Below are experts of layer 9 (counted from 0) of a mixture-of-experts language model. Rows are named router (the router's row for the expert), gate (a neuron's input weights, with its number), up (a neuron's input weights, with its number) and show model dimensions 0-191. Each number is 128 + 32 x the weight over its row's rms, rounded and kept within 0 to 255.
After each expert's rows: a language model's description of what the expert responds to. This comes from a sample of Wikipedia text that the model never trained on.

# expert 19
router [138 147  70 169 120 123 140 109 110 130  87 113 193  87 143 117  72 117  94 116 157 138 195 106 132 188 204 147 130 194 161 108 112 175 199 173 117 137 129  50 116 152 150 120 120 133 149 163 108 161 117  97 132 198 173 108 168 136 162 133  70 104 112 136 141 201 133 138 164 160 116 121 118 203 109 129 110 119 148 141 136 137 118 108 140 105 116 150 139 131 135 148 143  91 132 120 114 104 136 118 118 181 156 177 107 132 107 133  87 119  62 107 100 160  77 128 132 156 103 191 130 173 164 175 118 126 139 129 166 124 179  79  86 122  98 123 116 160 110 108 133 143 145 146 206 186 155  94 175 118 121 135 178 120 149 173 103 128 122 121 168 150 151 120  95  95 176 116 135  74  85 190 185  95 118 140 136 141 182 143 121  91  84 134  49  93 124 143 138 169 170 160]
gate1 [138 176  54 165  76 174 139 123  91 134 137 150 134 139 119 180 132 155 154 139 129 108  83  89 151 147  77 113 159  97 148 114 132 122 136 105 181  94 188  96 125 123  94 107  93 195  88 127 157  99  54  53  91 170 115  78 175 103 176 164  83 121 136  83 197 112  84 143 123 117  88  62  72  98 126 163 117 152 163 125 136 125 125 143 125 132 136 109 102 104 166 115 173  84 118 187 117 107 108  94 180 170 131  92 158 123 140 105  99  98 132  95 138 136  96 121 132 180  99 112 226  97 116 155 108 116 142 156 145 191 125  69  95 128 121 117 137 159 167 178 133  44 148 148 145 119 175 145  83  98 129 100 118 139 116  93 171 129 138 111 123 109  99 152 145  88 160 160 125 108 127 147 154  90 142  88  94 120 124 138 107 136  67 182 133 165 140 115 173 147 133 156]
up1 [146 117  85 151 160 165 176  57 161 155 106 112 180 134  95 165 112 143 100 133 116  86 137 129 115  55  93 143 104 115 109 110 152  99 104 124  70 174 150 102 130 119 119 112 115 131 139 101 153 177  93 123 104 151 131 126 125  91 110 166 150  91 157  81 193 180 110 129  90 147 123 110  94 188 116 159 138 154 162 106 141 116 182 107 140 123 159  72 128 109 119 183 157  49 168 144 145 133 117 133 140 141 178  83 195  86 102 143 125  83 100  71  98 123 132 124 150 149 130 100 175  71 114 190 101 102 128 174 112 144  68 143  81 140 122 155 107 133 160 151 140 195 113 122 192  71 151 137  55 102 100 133 113 113 134  77 130 102 153 116 125 169  85 124 143  97 195 150 107 151  82 163 164 134 139  90  61  60 119 146 158 156  86 131 138 166 103  83 137 149 149 147]
Description: Mid-name word pieces. Middle and opening pieces of rare proper names split into subwords, such as Arr(henius), Brisb(in), Met(rol)ink, and genus or species names.

# expert 58
router [103 177  98 155 170 106 129 121 164 107  62 153 126  89 113  73  69  97 146  97 118 130 147 113 151 174 145 164 128 144 136 126 121 139 149 146 152 146 110 115 125 105 133 197 133  77  88 146  89 133  96 136  91 157 198  71 156 143 196 151 152 116  78 169 161 119 126 153 151 142  81 143  83 130 131 147  88 143 190 168 117 147 128 127 135 104  80 180 117 112 128 153 108 185 143 118 177  90 192 127  94 146 148 149  71 117 149 143 131 116  94 110  73 127  98 168 201 173 104 145 188 124 145 179 127 169 172 156 127 155 135 124  66 101 106 126 175  85 109 143 102 117 156 169 112 102 179  83 193 193 146 159 175 157 117 137  91 159 155 134 151 150 130 145 132 110 180 128  93 122  87 140 165  92  50 135 149 139 127 103  82 125  92 113  92 134 139  91 110 148  71 159]
gate1 [174 154 139 157  51 123 126  82 171 120  96  76 114  75 113 111 191 146 146 136  77 103 125  91 134 132 158 127 198 110  68 150 153  92 142 114 164 104  90 120 126 140 121 175 138 137 121 146 103  91 114 152  91 190 169 126 140 160  64 129 146 122  66 110 149 105 121 104 143 148  97 161 119 123 136 133 134 138 160 168 101 149 152 118 144  74 140 196 167  87 106 126 136  83 158 128 122 160  82 107 170 123 133 132 150 180 205 145 102 158 117 131 108 162 134 102 124 166 139 178  93  96 134 161 142 135 183 170 149 135  80 115  95 177 119 126 160  77 166 111 140  99 112 110  71 149 148 157 125 133 175 131 132 117 113 131 164 153 197 161 144 105  55  44 184 177 142 140 150 140 167 118 199 103 140 111 118 137 126 168  85  80 111 177 187 168 131 138 108 155  94 158]
up1 [119 163  96 128 135 160 100 133  99 138 158 181 153 170 101 114  57 170 117 166 133  91  87 125 121  89 104 120 103 131 131 138 103 125 100 133 187 125 101 148 133  86 144  87 112 118 130  69 142 170  85 178  98  73 147 127 173 123 132  71  99 109 117  83 166 172 172 157 105  90  97  83 127 129  97  88  64  95 108 145 145  95 138 143 171 160 134 129 131 178 120 103 147 151 133 117 112 180 106 139 160 153 111 146 128 116  75 115 139 137 124 111 140  86 100 122 103  54 129  93  97 122 131 141 170 133 169 136 167  83 114  78 201 118 114 173 121 130 106 160  82 145 134 107 231 110 152 132 147 145  99 152 142 189 124  93 137 130 132 172 123 113 124  90  36 147  84 102 156  17 117 104 135 154 102 124  99 176 132  78 115 131 130 103 153  95 162 155 109  54 146 149]
Description: Prefixes and compound starts. Word-initial prefixes and compound first parts such as re-, sub-, co-, non-, pre-, well-, high-, plus score dashes: reiterated, Semi-Final.

# expert 22
router [128  99 114 136 151 106 165 144 123  66  95 146 174 111 134  80 121 166 118 126 152  84 137 134 132 207 169 118 143 174 188 109 152 172 181 123 141  63 131 110  91 111 160 101 134 106  78  98 121 131 133  57 110 165  79 126 129 117 137  82 132 144 159 140 154 134 108 139 147 134  52 122 119 155 159 141 152 118  98 100  81 137 121 115 124  61  96 153 118 148 127 185 133 131 115 167 188 100 135  89  99 137 155 132 146 151 135 144  68 152 166  78  69 117 114 129 160 144 141 149 165 112 127 194 146 109 188 188 109 140 155 138  65 108 134 139 125 112 105 131 158 124 198 136 142 165 146 108 133 110 125 102 158 157 157 129 133 104 164 124 172 145 166 147  62 149 121  52 159  21  94 168 192 106 107 128 138 149 169 136 144  80  92 142  94 101 191 115 162 115 147 174]
gate1 [106  75 107 128 128 115 106  82 151 142  97 128 137 135  69  90 114 151 142  99 195 125 167  84 117 154 153 104 128 140 170 180 145 125  71 168 174 173 107  89 131 126 110  92 162  98 129 138 128 131 116 132 128 118  66 151 115 138  85 180 198  88  85 161 151 153 117 140  89 119 111 108 124 143 124 110 148  88 116 114 118 170 117  76 115 109 115 135  74 137 120 194 118 138  96 109 140  95 143 135 112 177 120 162 147 170 160 120  86 158 112  81  98  95 160 127 149 102 159 153 170 138 115 167 148 129 177 165 101  78 160 149  96  57 176 120 124 200 144 177  91 120 199  97 140 173 204  42  72 120 139 104  88  57  84 129 156 109 160 137 135 163 148 164 127 125 118  70 134 123 109 120 203 176 143 141 122 124 124 197 116 134 127 139 132  93 146 144 157 167 159 152]
up1 [ 82 125 127 176 120  53  91 155 104 102  97 107 163 114 111 146 142 107 118 146 134 118 101 117 147 161 139 145 122 113 225 186 107 109 112 143 181 195 112 106 129 141 149  58 123 125  97 114 117 141 126 103 156 121 111 134  52 165  71 143  88 115 137 145 147 149  80 143  84 101 177 136 176 130 133  99 108 117 150 124 169 105 136  93 122  89 149  89  73 129  88 178 116  95 158 146 101 157 105 119 132 149 129 138 187 136 169 116  88 121 108 137 111  80 194 114  97 160 144 173 163  89 151 150 206  99 120 131 107 107 145 143 121 117 126  89 132 171 131 141 129 146 174 117 117 105 173  85  85 124 108  85 157 100 129 179 178 123 168 137 128 191 167 174 156 134 116 165  88 125 123  99 190 180 113 105 131 149 140 166 118 166  94  64 210 148 127 143 186 115 137 205]
Description: Surname/place suffixes. Word-final pieces of surnames and place names, like -ley, -ton, -ford, -kes, and whole surnames such as Smith, Jones, Hill.

# expert 55
router [132 122  74 171 123 129  77  97 108  82 106 122  95 107 123 148 116 150 114 165 162 123 161 129 151 180 133  94 124 154 157 152  86 177 189 145 121  53 151 112 111 106 178  89 119  96 164 136 125 146 132  94 137 146 162  49 150  99 157  87 169 101 167 200 158 149  95  88 131 103  68 150 153 192  76  59 101 147 143 126 118 132 145  97 164  80 141 179 102 123 119 170 124  99 102 134 140  66 111 145 142 163 133 117 116 133 171 134 101 130  88 110 103 212  50 160 161 165 151 139 143 117 148 178 131 102 132 162 127 102 197 140  83 127 152 160 122 130 110 128 170 136 170 107 117 151 172 123 127 176 132  89 182 143 185 131 128 184 165 127 129 158 177 119 102 149 153 100 131 111  98 166 159 105 103 126 131 146 157 121 118  77  94 134  82 103 218 100 168 146 112 141]
gate0 [173 154 111 190 134 149  96 108 101 124 148 127 104 107 160 132 144 129 125  70  65 190 106 177 148 153 132 153 138  72 128  79 106 105 148 145 145 180 160 112 111  82 215 122  27 163 199 137  92 118 134  87 134  82  94 167 118 115 113 105 152 173 152 170 171 109 153  92 144 130 126 202 132 149 160 161 159 178 162 178 139  96 114 115 108 105 171 154 160  86 107 138 107 124 157 121 172 112 114  57  94 132 147 141  95 140 151 108 151  77 115 188 142 131 128 133 119 125  91 124 183 151 136 202 140 150  79 132  68 131 179 152 103 158 157 151 135  98 129  80  97 177 144 139 101 100  33 101 106 168 147 145 125 166 143 181 101 134 166 111 163 153  99 106  93 138 114 140 124 124 102  92 130  97 133  62 101 114 125 108 136 141 126 177 103 116 122 125 140 156 121 114]
up0 [ 81 116 133  84 181 149 146 145 120 156  91 106 188 137 114 143 136 161 188 184 177 117 123  86 117 118  78 172 159 174  94 142 163  66 110 139 137  60 115 145 116 145 107 170 149 106  68 123 110  88  74 178 130 130 187 109 114 125 130 151  70 127 138 109 112  87 147 124  93 156 155 116  96 128 140 118  99  51 122 113 129 161 183 144  83 181 175 109 142 176 145  90 172 117 138 154 121 103 114 160 111 127 134 161 112 143 136 135 132 130 170  47 109 137 141  90 130 133 181 111 111 141  57  74 127 123 135 115 145  93 147  64 167 152 119  97 136 144 187 142 157 131 148 120 195 114 134 228 144 129  69  98 158 165  75 108 151 124  76 170 161 115  98 125 114 110 132 135 117 119 160 159 154 109 104 172 120 176 105 158  66 163 181 121 100 138 160 130  93 108 120 146]
Description: Creative work titles. Words inside titles of songs, films, albums and books, such as Love, You, Dead, Walking, Little, usually after The or quotes.

# expert 42
router [124  86 122 166 156 112  97 121 147  89 111 167 115 136 143  85 143 127  97 119 105 124 156 142 137 174 103 184 153 146 182 153  76 152 111 162 116  76 134 111 139 164 152 166 145  89 172 193 151 178  44  15  70 143 133  90 178 169 196 103 142 114 109 199 148 111 139 141 166 102 106 153  96 171 142 129  91 138 141 147 133 183 152  88 149 140 164 149 164 126  96 106 132 149 146 151 147  83 171 148 151 174 181 142 121 160 138 191 127 145 124  76 116 141 148 126 173 140 135 129 135 121 147 149 159  72 120 176 138 116 112 133  98 104  97 160 124  82 153 120 140 112 157  75 118 147 148 123 177 157 125 110 130 149  97 125 135  86 200 178 103 171 134 130  92 119 131  66 168  96 143 162 115  86  69 117 128 182 173 156 109  68 136 109  75 105 125 133 163 128 133 171]
gate1 [133 115 125 102 165 132 108 110 124  30 115 148 124 138 150 132 143 164  89  81 114 177 146 152 105 104  94 154  80  89 120 103 123 118 192  99 147 109  87  48 130 154 136  93 113 125 123  95 139  34 130 130 109  84 137 168 101 126 135 153 168 124 146 171  81  66 105 156 162  95  74 133 101 132 140 161  66 131 139 148 134 126 114 130 184  91 106 176  74 158 167  87 113 152 151 103  76 121 168 175 125 205 111 152 195 127 121  96 113 127  96 174 135 131 158 144 122 164 133  88 109 159 120 100 151 108 134  74 154 161  88 122 108 142 126 121 103 108  94 115  70 172 193 212 105 128  48 111 129 102 146 129 157 119  98 171 158 107 125  95  96 112 160 123 118 100  61 122  79 180 129 159 136 101 126 120 167 146 135 120 143 135  81  89 145  90 118 113 170 155 161 133]
up1 [190 118 140 106  90 148  96 129 101 169 109 169 117 143 133 156  91 117  91  90 190 121 119  88 149 118 210 132 109 144 141 154 141 163 171 157 149 116 129 162 132  74  87 204 131 152 120 126 139 202 126 159 144 149 113 107 111  97 169 116 172 143 120  72  88 139 185 105 108 142 167 124 172 157 166 125 143 109 176 138 137 104  82 170  54 114 122  78 125 125  99 166 133 191 137 100 109  91 143 169  86 155  92 138 107 125 126 168  78 136  99 121 139 107 110 146 110  80 117 112 160 106 167 128 108 186 115 106 125  56 198 172 118 151 100 144 104 132 159 161  76  98  89  92 137 128 218 144 141 142  87 149 127 149 190 138  97 112 128 104 128 178 134 134 116 154 153 163 178  34 130 115 147 113 122  92 109 181 104 127 108  73 160 130 108 120 137 123  94 130  66 124]
Description: Passive past participles. Past participles after was, is, were or been in passive constructions, e.g. was released, was discovered, originally described, known as.